python train.py --experts_per_token=2 --moe_layers=[3, 4, 5, 6, 7] --router_score="sigmoid" --normalize_top_k=false --balance_loss=0.00876 --balance_bias=false --shared_expert_gate=true --norm_eps=1e-05 --tie_word_embeddings="early" --optimizer="ademamix" --beta1=0.9 --train_tokens=415000000 --dataset="wikipedia_en"
Below are experts of layer 5 (counted from 0) of a mixture-of-experts language model. Rows are named router (the router's row for the expert), up (a neuron's input weights, with its number) and show model dimensions 112-223. Each number is 128 + 32 x the weight over its row's rms, rounded and kept within 0 to 255. Numbers have three digits each.
After each expert's rows: "mostly gets" lists some tokens that are sent to it at least half of the time; "gets" lists some tokens that make up at least twice as much of what it gets as of all text. This comes from a sample of Wikipedia text that the model never trained on. Tokens count by the router's weight.

# expert 15
router:143099106195084095125163095122101139063184046125117111095094136113147102214121066201097123106175094187121118083095106111119115093105134140123118174134137154119128088136189143133106187153123174111143076115113112126165146113182121112139097148185101188138148143139129101167113154143136179139109143137166159109156124094149206186105175117124
up15:169171105155097165104191118103097091168181121141169123096124173159096133133119129151094091148127106135172014173182151149104162108114150105082130119171178134131107145147139070105122149153132118098052148161199119085146122131104093121239183133172125118088115104171075130119109103097086126142168125185103100166094110118142127120132116128187
up16:179117111154124157115148096189144205073113086116137091118065139147144159199155109162094128146144186158138154098146132134130129144060073109139144165122124211100070093095152095149098173161135156107150137167116121139126113172120171160102100124152137135134131102122134134105129132183100101105140187096154162121156149164093194114114192097085
up17:133122163167144163142108128168142142168181058148164139122125075135072144069168138089129172189099189137070114154131108093074082083112094084135083096169140096119126130152137091168148149119126101129053154144112088187159168092115172129041106163135180054165142101141102099132136076148119135162080105094070118110132111160170122118140133119060
mostly gets: " \"", ".\"", "\".", " '", " because", " if"
gets: ".", ",", " the", " \"", "\n", " ("

# expert 8
router:099166092088134133132124159188124062143176153132104082144075115123130102120149079148116145128121103137124073121186165084112129113091074154111141135103098126082127150172104138152080128119155115091149113156081144139147130161167180150165126151074134166168198171137171107142206133118155133112107139071139119098094187163162131121089152120097
up0:121086085163172162159063086079139105146037085137111121075062131114139167150081134132084195195105059132122137122108196139127165114105124105145146107125124211178116128131104188100082116113149116044142107149163160143199123180151101109129195173125109121134141113086112139149139106107123149075155115135112130153157091174161120081132087120145
up1:128105168110123131133141155146137093127139090136111121137081118157137102127148109099088174146116151126139095066094121147089163111145065160150134097111115148128140136133180082102161151108129230144161115112081126142197159080126143223170143090102155153137153130091121055110118131063122156093100080104117069141148096119105169124171091156083
up2:172130175144128159140134110155072076116105101129111118093086154071113102116206087139183057119128112126132108108095108157118136160133126042120127070109051096094121145144122137139144107126155095147139140092167121113114144106153147127133117174079118122102182121196103144122130065186156172113096119108125163132146130093153132138097083193110
mostly gets: "ie", " people", "ers", "te", "ne", "ins"
gets: "s", "es", "y", "e", "ers", "le"

# expert 11
router:190115166064102167067077171125132103100108092136076142130153167121104109162092091137069138144121132165143116110117135073098080105094068088107136147128137156114160144129116191142137150094165192142130102065122130111151204209165112128118132159116112065121116156067089136201094092109116125113099143180118155170087082134175161137090174188136
up0:171115135093105165148138118120092122065100163133084140106105111142174125080124133107157109158097088158151139070159099131129118132137112116124130192109140141113111107051094174114109148114059104158092116151137148138184049120139157143144126112141125135159147162083140115133116122199084104128112119165127085096132146148138142055110196133152
up1:185182107139120153141099134150090142105120108130119150139127121181137085105128124092106127058096099122176144098136149101190134115106116128100138208109155183079115070133153063114165138087093084094127077120126164115148127135150055185126162141130122106191189157069145138149161134125149110132165127151091095082088146216117131120040188065160
up2:196151150074101162173114134118097131074121107124084141115091135196111117135122161119172154104173130130151111095079135134165059107195132143114087137075089111119102154099148143074113106135158220068190179100089130115118142110141141179079091141160150190082124108145171161137142138177113096140152129083129139123133103152144180128157166063115
mostly gets: " during", " within", " born", " in", " During", " across"
gets: " in", " of", ",", " for", " on", " and"

# expert 3
router:154163116067094116141122068058081168103143139140094146145101190155124137194148132144173111132087142130106117122131145146127126144145072155118102177106123121135164163095171140141099145129143180106141106144132132160128120117185139096097105142061155166135133141089105111164107135126149159095150136131184199115111058049103138178113182138143
up0:140117125155132117118068160117071167126170100109139121159148190125056066174158166177140198136114145187139095097116144128120121172104083098112186128089106148109126143087159108126133049117113122179148130156109079197137066108150160155123179158156152120147136087130082149123145118132152095137147139144136158171105115187120149112137110131158
up1:134092109104155132110082149118134095128086119114076078164129154106163119066144142083137094063140106158083100108111139115147127137149144126179108173096176087095096110115129089068090110091154075155149073100118133094123088135133141149130112086107072138110196128067135094118121201142149100140109092184170150145060080109093126162167160136141
up2:149116129183093104143167078091136128109135124091170067125107162146071132162129139219178121122138150111103136144149145109119146132154096124098153095096161230124136123094083147131135202146173125161118152166129100102110065088165125164112104132222129163125145108118126171133015125088087112093133145118166176135150126180096113116191134084118
mostly gets: " and", " has", " are", " with", " to", " its"
gets: " and", " to", " the", " of", " a", " was"

# expert 5
router:183152162124127112072116140150146150090132126115169101119114136107117150096131075118142151137100166072093099116123111153116089145117137126098080093144124116087139088064128138094099144098129171156089172138183114146121159133099125126120088120105139168144086175148141065157092100090127160159116104141158075090178101134141176137174145165125
up0:152156027106072145115145121094136159138198096094175188157173136180124125128097134119125145133159160091133126079172095109113151150148097164209096100109105058162117090131153179125120127096105160136144170132131117121137140101164070159161080201111111146067147103121110091102120080102066146128158140144201076074092120098124152117072141185138
up1:135089120133122072119151107175134141126164145171113067123106104161145141081134086144118078178126115145170141051114154152104118198165179151146139112080123081163144113159192167179139138155120123167121143160113098167166106133124128114121078143089137208139182131184133108143138162147108177092144146079112101109103116183149148106179091165083
up2:149127177131124147134146148107157128133120114083170121089086139127083151067109163123194160180150147088163084129187142125152095072102117108115111116155138145161113173067092136175160145060141107104144195125165091101127118122132171058176160163083206171154134167142104122130119109132103163116159101121091190105148123157108159123112119140120
mostly gets: " high", " km", "See", " •", "%", " Preceded"
gets: " |", "|", " the", ")", "%", " "

# expert 1
router:151123107142086149117110139133143092144197095041077131121135153120127100103151171163085114187118115184103146063111094158138165095187138118169128137166144132199118154093152145089094123110139144154152158147143111126124101174147119083150098097128114080181157127087163143132136138141151154159070137077150151102155101086104148150145145139178
up6:126134131121175170143148113165117101183147113077114143161122182146086188117033130078086157116131156093188131116136135147122100193076119151168121104165147154077126122130152127129159140169106131157067136142128141136085108115133107114102118114113108142118130144070171080092183135086137179063193084149121107111090089067104127139109079105136
up7:086137078173097129150133115110188151098141106157163173155174083194150091133116164142139152117133133095143190080128137138128112091143103089104096167126150085168141163097060123098120122139146114117128115165119144133168135093154109127104049152115130112153153106147078139134133153101166137153142098202119180107140115049162144132106133130137
up8:075141116133118092106138157063175164158096114136162086125146118130134066079146149126049143160132152087153115149149116204109108122084118113122132090115200175147168063141161152161104217122138157100172153124063156070143120113083197130136125165105079144158200133176186113097099144099105086131124168112091120107090126133129150109199171090138
mostly gets: " ", "I", " U", "U", " New", " O"
gets: " ", " S", "I", " U", " F", " I"

# expert 6
router:114139089127116133024146056117122090133093075102128135105130134102109125157111132146108138125093098149096113115136126080114123093064119098151131190149173172104164100123115141167109106111118137119128094132117115192175184145141115107122172156104167175160192153162131095185145133123078106153102094156153178142192139094104135168100123133073
up15:152128150138112079069159103128125154139142110109131170153171123084088089057122134085057178163100199062087146089117151089123151090126134137144137140167152144109117108077139134148132126058152085116082116156119078128174163150125135128158063106102115109093098201133132110174080075145179140141128107086085092113161140149112105152178120178169
up16:105094102103181111112141172148161144120168144098111165102135150198072177113067138080074133111125147078116145133133179136059094104131183115120079111151122155098060182098119143093105149132149121069143102175123177136146074128175152191123133129095116166168159167152115141197135146108140174176162131149130159098171102102137151198195091218099
up17:165184150130155177115129148103127107108093103111094111077133133099197133137091106080109139099117118147116150121162153105065200081083134148105211107145124139146125108133114099159143162113064080123102145139164118132123151143133202133192065139118057104091136159108136135143115134096152126141131163148146170079123098163165131106148094094145
mostly gets: " (", "–", " ==", "″", "′", " ==="
gets: "\n", ".", " (", "-", "–", " \""

# expert 0
router:143171149095157116149122101118084144089178097136125149079132190147117118130107128151161152142155106136126101159109166107102128125114088148109120160080116124089214119089159205149117111114108149081103126134119126034135137136123150108091065153157092151157124133127140141133106135172121158188174089144101130153172119116147146131159163119095
up0:121159191143148130073133132163175138113077101113150116188113110109173155108195080129134094107103178107200086084095109176100151180111189117118077161144134171132138120124143052116060117126136043120128164066142154195135152150102128110083125085079091113149156187090091119152137153134073138224127173064164153077146122128147101133143153132133
up1:209110127160143143116130142118132131126124109153058168112176095139144174073149146109128147111108106133167094148131131208091190091127139132136132153255141097119129088114155119087124138067126118141181094133157145153154144168122173120136102128065127133145090163088133096134163082114122095052146111160125106177142137177089153095114165062080
up2:092092070170137100105174129076151102120110118139093175110132146072153087143197163106128106138144132152125153136164100101134153136128090155136169155116103150123054085129093113126040185165150154138120139194114123162189153153116181125103096138118183100108113142141136108121176116138123065076123160149108120132095168136147140135113150129188
mostly gets: " |", "|", " —;", "=", ");", ";"
gets: " |", "\n", "-", "|", ":", ";"

# expert 12
router:175117118130144145107143064138117141077124058134118076106127135074158121159150123170134086118137091177090140097173104090085126103054119116085136130132080178196108148174112142105140154141112177073108098119142166096144119192109116144199153117144099115094116145045126166187123144109130122104146158141155145135055144137137152131105083114121
up0:193142081138132072142126104125140088118152100107160101083153095140145108121159122114155168125125080202085109102130064060175053157152110140132087153125163104163169165106117122115088121058130130114151157103165035101131128119097102198148097098119188114133085140051096115137103118186148115187098095087108156122181132128109142155136115155137
up1:181099072090146194092138117075099157136152113115088158074040126142170180149157139210134124160125087171106193143094096077161115117148131156136157217137090149129118124104120091091104128070142143078140137083139144131137170161118067122154158105080076153091132113119050155091185113161103121140131054135128155166140147125174181147110138126090
up2:171164108191153191056149192105116157097062133160164142130120137143105170091083110195172126144142162126171095092139207114126141103094126130092082109141141164083125075115130136095142128150189192162155133085181163121175145136094137144129153120113120173145173113108126101177124120100108100099103095149145195179092129087114118099122076138139
mostly gets: ",", "),", " July", " June", " November", " October"
gets: ",", " in", "),", "In", "–", " In"

# expert 9
router:150148072100109126094104131093064152141127123122084168098107190104132123108154115115190155085115138136118132156066157089136092092092034152132115156112126127146126111111149168132084095154146133131148058145113112135123171119136095108150158109134136087106126092141111080107072145073147148123047136172090131218101067097101086117134103118175
up0:145152110127143181136185156114156127100096148173124141145077124115108145078118138129093158119184125202096090097137109095133123142135137141153190140109108077088136098087189179106120135149150118153102132125133102190153166101236125043166097168128143114080156153128176145127171123166133155205104128217132121113102173138119107135073139151121
up1:154115123181124087119145134143131076074090148191105113158127123071155090150163169110083131177137081162146176135163081072133202142035104158134132110099134060210150115139120120127180161169086173164102154087181147125150135110139081111130130136111080164094165130190100112112075105089112121149178073077104152121101121160123142156162155126154
up2:127141087088126104079125120150116114125171107145152130108121154122150149161115057125172120109079073129068126117098140115035173096106180133123154142143165136094075134127097200109127112083108140128136137164077127119189154125096150112155186145124122124150084117132052134106105135069117179127127093174136108116110190107101220124116130202152
mostly gets: " H", " K", " D", " P", " G", " M"
gets: " S", " M", " K", " L", " P", " B"

# expert 4
router:166138137103116091088150068124141124142107095085068109140119117131167109154108160140131114112086100125157140124157108110111113109182083150167089188123091198102087137142148171111075178118190163164142096122225147126135171103181086120072140135115127097159084137124090096135135068089098186133134129116122109126143153123139143155150120118169
up15:130126203122152114175132061152105127152175161073088139129114138147126142114141078166043098149149140100198096122157094140150148151139187132107143066098101120090118138119108157113109109109107143158092120119118160164173129160151121155114126175129127118110137144037098104177140219115130149137141163128152084123114093135091132162085125083161
up16:214100076094147176099156119138208137075063096103066143170095108162140114187082091136146141049133127151145173108099119154144114089156110119205141153088131115126120088108109163147061135162100149116134126125116104089143095183185108125091129073090144161139172136122091142124089086146170129138160116137098136110080128126108214148118152180137
up17:100134146166087117123092184157185090148161136077129144180107104131165112137102132132208187154149097140148195051138139133141098099138134080164143141086128145156125197129114059113071112112140188094116152082109103121139192162141092133134139148141093089118089148123152082131082091117134115089088100063085151136144122106108110172140117089129
mostly gets: " 0", " 3", " 1", " 2", " 4", " first"
gets: " 1", " 2", " 0", " 3", "1", " 4"